Experts of a small language model.
Size: 8 layers, width 256, vocabulary 2048.
Experts: 4 picks a token, a softmax router.
Training: 654M tokens, 3889 steps.
Below are experts of layer 2 (counted from 0) of a mixture-of-experts language model. Rows are named router (the router's row for the expert), gate (a neuron's input weights, with its number), up (a neuron's input weights, with its number) and show model dimensions 0-255. Each number is 128 + 32 x the weight over its row's rms, rounded and kept within 0 to 255. Numbers have three digits each.
After each expert's rows: a language model's description of what the expert responds to. This comes from a sample of Wikipedia text that the model never trained on.

# expert 57
router:050180133160104120087093054094122121103082116110108181178106132133173104164127126178171095131057127115155096152153161159102175111125142155134107137154122210165084172155089150112133165124097096132162133121198153158133124185110143117091158126134133067109143115113120095106050136079129133096064160154115121125145145127121120123114064156127182092124097153115100147129101144158118109120088134091113105160170177093123109131147153117146108160083136091137163167098114135107094117148179119124127146087098057079135137109168133088192152079110105090115155111149113131111107175119112156135148098097119137150137114156157104122176147029104145086175158153131135146101163053027153091151153126110186158104153144135098121173112089140137173086102079136162156146167051121113111073171064119
gate1:120163097126078123114082177107134164123076227105159103160083074129112093105106135134150129138067101154097111087149137171096101109091136110124085112131129127249129157152133161148131089142130107126134132105101140130138104160115143154165133134134142160127098201141117130145140141077181119177122194120166162085190099123110096151115136110165073119133164120146174174122140123152158096145096183095113105153134110102119082138153137082143123135155150142149114060150099135103149135129132039100156138157131143096085086150111168137131120130122117087117128111162158142101161092085079164107128128053121121122045120185159178101087131130168206206149129079109086172107176056088080147162171112139121144089089110179085115130124124113100133161078151119132166138163057120067104149122089115
up1:035128101139080110103120156121114133120132139117142100160093146130100119121091136138172158202130130196155177142079140115111073122078141147130095156148149098157167121182155183168116084209071134150109126140091108144127156167099140163148159172151098090145087176116118147131168114165095088150062150104119129125123132129127112090128147068107174083153154097073163149126082043153212154140155132125107125074175153138140170121148085075147145116122161152128126130090085141113110165141098129154162130149132134106117106166088161141076121134137205126189124086135106158085141125120074166130171103135134128114161119141169216130177151105164153131122105120165145206083124108116047138114159145196121093113115161095118120128107117115202168135131119132126152118116137112061079089106042128
Pipe cell separators in wiki tables, mostly mid-row or at line start, plus "fer" in reference and referred.

# expert 8
router:082148173094168096126155161137157115080185105111167106156202111127108094101125105183148101158120151147133151103174164139100074137112166169124070163137105145171077231166096138168090112170111119190140172132144105142132119141103101132052090136177137178166118108093161071142106162127101067091102135132040179133103107103180126113115149158166145103159148131182117088090158103084141119107139155143194120127150126174067156108135105107122102152098120140152124188077106078170173074135105120106107127106107115193163125092112150137095142192099133151158127131142118098164158147170131157160121149142157154078128124136096169123129141144098107174113141160115165115102198199160082091082145127154084142146138087157114099127093106131123091153108127086134088107151165126133065159056093170
gate0:058139076110174092156168116076127193080155107091154120096188138103175099145144177102162137092167171099159123129098128125156129186137105124083101178126124069140162159139111183166111117121142158155142098140166142151136056123060108151137136147162132086141104081119182158133113136128128074128135101060049173113129108117127129118128149136190195119160054138134143112143156070122131087095162125123132180082126139110128132118201096127191163082127151118106131193112126147145100091108084135195126168138123073202103120080160116098143129130120176110179168160146118123134118178156153130132116163142145123115169132107149106145135127170122136163177186122142076163123141112086106118081151137113195146136118116160159102100090046114147071180069103144168113085157130104154073141097097134
up0:142112082171097091078147160146150144175050152145132174086096135127077117173137150129054110113115156123138084111219145174082169057187147143123144128137105093145105116092108125094128127107056129082112159109087087012144112114135088128153130103124081164077139199153119105135146149106200172095106137148178097156142060147124164107123099128132123133083137166131102156096132130192098137146142098187121098092139098141114166140111148135105141120151125104136100087105094104136164144120142140158157097184140120110079151149082150088153110114096111128108147078096151096147142129048110105102162099139079116169083170144196152138107130085117126082137109108162139131121172139110109155073085076062100162115161135058138125134085137148052158139135154145131160136153141098126128159062132171
Word-ending y plus space in names and nouns, such as my, Army, Jimmy, comedy, plus George, May, January and some table separators.

# expert 19
router:123112136103126137128185082146158114138146052184185107093137140124133096151150106141123126168096080067140137130107179141095155139100129132121125115123072085061126198175159136145127170145112176143090133094118101126184080165108094084124178142152135115127097070172127163077158136112135084109112096165193135139106144104106120107175178094082155129175100172107085127152086172081139089154123134103186154135163106066179168107079135085077177108131106164133150149154146125108189092054180118154128115142106112109118089159102151087116146094136152168084190164078140147125117121113133157093125081085107084133157134151033117171095077101072090130120078135124132133132150133083171107146173103102072095102137122092146153097137110170131110123101198100125097130171130144067139160148128066
gate0:095058136124042176139145127134108119181098156137095173129105141145131103168137097161168084101134087153162146117103150151102080174134109070126190148142190133135117132196141079181108114122102151184112100138120173093112133093092155126140094134100121099112085136104148137043134164133130102112149122082130180184147131108077158051177125130134192116109152105159102104128111186140166077133150108134121126169077138080114082085061157114126162136170162114156115173109102146165132161118094102127163080093155170146107153096128120120176108117096133168111131126057098128118115122146123124208115120188151128201137079175115100192119196071105103111128118076131100140129094113114132181084120102198110143109132112125124069115167092068129133148099096116144146091160096107081108074169112103
up0:082053098112052146123164123136134092168108158106115169064098116131158110156131068178180105082138096110119124113134120143131086207136068083085181117151147147151148130246146100159141131142092141182120131123117138135143164116116153133150079122150092108092085130071136123034114124132163103110141105083136161181136121100088167088160124137166196129103133097106121111083130192099167093108140107152094138173054110093126081098104136095159158129126142110170125159127076152157147181077101103165140124128135191129099140096139165083123094109092098169113132122090084145097096125116153110184120101164130156204117094171100101170107183087106110125142114111092119133107061074108148141078123095167123155120137114162165067102119104133112131158090085102126151103140091111075096103112127096
Mid-word k in foreign names (Ton-k-in, Dris-k-ill), the pieces as/ask in names like L-as, and the words as and at.

# expert 11
router:107116118134066141160150190194137143159141127137155129085123160132063124157146207154131139130115047091138133234126128157123055125184061055149144117144178157096077128127170102080095100127200145063093159112149117119161159119137113124113186141131222152170152171153080133058159149116150123118119187114169083117101150169085123144140151056143144171173140150130147174143160117203134095121152108164134094181135114137124176126117137098110119178141147123083152082105094148133095130147132127116106084178143137072134162141222104152175094097116167128112139115146154127154106092125133123132090152162115163159156077150144138116117152135171173096152163086096121160113137119118097082120147133099097185078152140109124100152131146089138092109125136139088127106101144128114083122104124189
gate0:159115167137093082095097107135121090151073098167092134114097167161183124182133156109126128103093127068152063144179185151113087090143071119097076132144142101106137094131040102093093126097139115133099124151111135123160111162168122136112136113134134146129150156102144098107056164166110062106153123158109180091108121109103125119151163117139097118108049099150148077110125074107128111026155117064146158151091114129101113107155143106155129175215086079075130150104118128182124116135135103092207111140163081091109129138174116121144108160111089123141136151132176132162120182110121120104160144135090132097091137151175082109145151117126139112151095093199076148196107125204166149139175102169085124156080177102088108191153118156169158130126139099130111057076143148146092141103109151
up0:117144141164147117101128101166097178162100178142143112104131120114131182110160148125115145075147127067145094108166135157117221151127102165081126047104115145149134162159128112084147130130139169125136184128123127140162088160160099099144177169059142104146124093135177104169128152171136097120081178116167111133110114096191150106153071153130098162165154107110065112185131157120086148138139102081096136163145084159134159103112156093103160145166145168124087134138142166165164100097117121089121103155129114147102125186185195103179074130142158125134137127097081124132170108139144071146141155131111168144160124125157116221097116146081086132085075186123052170089178133091139120187091120094119094121167126155113133129122186073154090105150125192048105127063111087122188155160137115
Single r or R pieces and short r-syllables at word starts or inside names, such as round, Ravens, Morris, Jr., Algebra.

# expert 14
router:118121140187106128166123172134123173111130104117070186108100151113135141141147153148192152096125154106128163165162104077099150138195156119148116116094131098089114122157173083147154130130164141110069120112180156137107126144150180095109121094107132173106156196136125159167092125095103139180099126117152141178144096178081135165158143135152116190096140112131125077100130103132128164092142078187154148074138145151143136177205136117166102106124102076126160137098079125105083133080173101121135115131080123099084099116136166137057095151101118192159101098084163059152150084088080067117147136109089091081179181125156074129102105137113126155084157120090082172112137149162106157133110132139091193085117099141144069143104153119190081073177186109148134102164077139142071151093199121
gate1:165122124086165127107124098123088133161130158152148079184133103103119122095086124116144135136152175107120112154095111183164099147131061126148128093157087161049155075071103174111109168079164162169072187123132103127135164092142132091087110136131144123135153127060114092126089145105128101172139164123125115072138098208127131106100054181132120126130143099166092099073111108086135114171101054102165148109082106111106149123158159102168124165230132109109083119100152143122086120141118132111194147210173146135094116162153153121101074169197138135130180198153140145109146113093147082171134094135121135122137159133165073111121099127098090096116131145133111055129085167127125054172138118081153144139095110163146118130147145143105168150145086113115031126141151134184108120080163139
up1:143149111172086138103134115106144073124093104094099114091106103148161158147189094112069137146139092079196159118145164079130139165060148107097133128157113100199136104214148146187163181133059071135169106183122203103131095134113098157194107139109177098134122149147097145122169064134166092096126125114097161164112136071162090127120173097115175100141155148126122143106147136156144125123112202127101147166137148131151124146110130177062117094062126144119097170161104086126139135132141154146141149144084171103151116026073099145103132122074155148161129048169129133151120094125106128150089150135173143103145109097128159141164184140106150136160124076124126130092081074097161114119149145170091121133125134092140196141082133130114135093118130157151191144065111066096176167158109139
Capitalised opening stems of names and section headings, such as Mar, Ar, Al, Fran, United, New, plus ograph and Histor in Biography or History.

# expert 30
router:121139178085139137146138185125187138119101147189122176162108135128173097111151108144090124121137170107161081087141118172131103090155150155106096155135135117076205148131158147131111112120100111122199080110174113076194102163163170132106103059152079143087129139163181140109143117161126131082143079120184114132132082129114159126080135083135097099137124104119125105098181128171082114109115099094117166152175102164148193138115160152105194112104112097149134141126074131170104098102140177114079118107130088190129143187158101132197152163162144084131192163135120122108081208140117172122154181142214106111101139091145110128118107162143104121082107145081168123116135120219075095104143136116179075167143179077145100095124156145140157087096111179139160122071109145108136160142076116
gate0:132151142147112157148095133122151179127119140116135220135149138111166106131135101166173180130109129125111111146148150112127114141129115135128133210086129165155070059069110136148120123104133099057112104152092132061089087119075173079222187120142121105170092104198141077075150138094090131089111135104130120185146140126155134154114145082121121121152111120124134185140128199169093124095141159157143173173099137170144123090137149186108154110164162090111138095119109088087135129083123182126200157088070110191098129098181110140171191130089142106074138119053154102108103086153088139119107129201091179077135150131138115151084182148118099126146133102160186089137099100133186185128184133122096104139124105109118102154156148138151111150153133179117198149158119092110152119152111107
up0:157101158138123102158066106122194142135138074123209173125176161209167128127153118173123178125149140102102104164130128073122110136155128157164128146103138111111060102088147181119178091097064112100143110126145132102129074126074152125176085108157121102134149090159130142087128097098119115135140158126171125161150140105157187150105110110175136138184108162145084170134164135123153150155149138157155140154099159182184113154146119189074125091128134107146129108091146140074135160095129174132194127149105090196101097080144120139133156134096038108141132130088188101178125083139111097143076127161128187110114163145134064197097118103100151121160099113148186105130111143133197172129149105068060074125075120094151109102124068157153102132148147165134179172116142145108185168174146142
Word-internal h and ec pieces, plus prefixes comm, dep, prof, sec, e.g. Bellingham, Sitzungsberichte, perhaps, architecture, Kazakhstan.

# expert 47
router:143133131162104039126086143117144132197111135139113183163133136083195121126139162155171161107082122157138075136134129117151108091160137144128079113136130136118163148175184109119144137192160166122155089066205147113126156160151127138109101128135224150105175119119073137129086100139122086169117124045127175138134110146145141124125116166134145130182192111170119183150165021154093126131169173183133149109150117166051112195128115182120100160091162065124146127086133113135112113148153101088149113167131048132160148116182079141156105159128097176109076132156080090148116140098161095130097082114169148126076148112182091125162113128113165109101134118106133132100117127179113146145159181111130128122082160120173129163106122127179099072142101173134114164135067150116080158131124119
gate1:136161094145120107143137096087156122171157157114104106118117125179125138107139113058113106119126146138137162073134201147140055097152053167123157122107119164143123124135111124142141102138195116148120133058144111085118092154093157188139165159187139150099122141111103094177016067113115119187126164072167079096157116109155132188119061091087116085145053106107144120095090131146125100133142107128137111126065105150111162134148157135082182084163152117107124099084137073125141134178131079172100111129110057169150099163131118073167141111103138137081099122103158132139130125140102109170135113073107108081020169135158094137122120134137127149142091145211106082113099123159124107161113124066181142113118090201168115135088091144120104177118161176139115107114136171123151110151120101
up1:119151092129125110192145122189188104116123112064111134109120053144170129141118144136111147108124105110157072092156167167117125151154095140096121151136153166072156139113065227118141133168068161110187108102131153103120131148110128065133145169120105065134109114154136127132120129157126146137091107135166097113137082094100062164120106103183139129165064156081097119139149081151142111147145128123098106139114109146182162110148094164131125155143174137133153120164112124106087144146022145159089161154109139181127085136145133134188131104162118132164136132159196215143115171056088074101143150071094162104089103104138114105132165111096170101151132123142173147098134133133132145166188166129163126124176132170076155108103141122158154148119062122151119145079197075190065185104161163
Verb stems ahead of suffixes like ed, ing, tion, such as produc, develop, writ, mov, direc, su in sustain, por in portrayed.

# expert 49
router:162173088131190135144126097177162086096093117178175081052111115155096145075073128155123076111128114152140099205097171168149118085150092160127118087104097069149155153115135090149155185161135123143166068106177084106120136092113115196139093145124090104102130121138158134068127153140127112174116136151133103134108168130144125123164159149167134193137072156168110135129103143107104096139099141154140088099143138072111126191171142089131118092103185106135117173138162125108114101142129072107140054138091122171090110094137162125132125083159094111124082130104109106083085147077114061130156171103160172126089096087132137124136128132148136160178087094085188151128181154166134162158094137130110071169095091139147162058101058148070116161109152142165200105172145118116168117129111063
gate0:103135104070193132098158188119110108101151124097105219064110146128137127116062127108098100162101168121100090149118156110114097073163077131114148152114136121174149118126090094111161152134180138112100072137135138117150126168103169178098106106094099185090138157184157099179102171111224142112091066115178134129138120111102164115139136115128159183119148122136131168146174124121148160087114152173155107138119105161084153126112104169156156167112082144133145160172145107077158149143139076096132088138129083159152147170147066142133111109138136055132095127114159176123166178075140170244137104147208149198162162118131114105131115075112157095099127128056134085110112129091169132139097084114165148128175124165141096058116112103143187108128139083101136171134098149144137106109152102
up0:106092169132117119161098106123141184100121132117160059143153143061131125143157162104135129109132116061140141090114152154082106169068134163165131091157153141135127145188146154146112094151105122141139141123139105138140143113111088108107123130154125130151098150116128153127111125081097108080141196122178055194151120126167104123132153169104176056162064121149146084123104126119112111119066061114147147123102137102155118136122144072076175119136152114096147142088147075150138106109101222099129138154122170172175075047112152096091196109134140243147136164146159090152112103123158125063146129069108156078166113118151135154034077153105177131135120121178109156122170180138096122136143163129154123077075209090116097147115129133150085088149108127095124115112118100130061161136145165
Capital K starting station call signs and names (W-K-RB, W-K-AQ, K-eep), plus lead bytes of accented letters like Å and Č.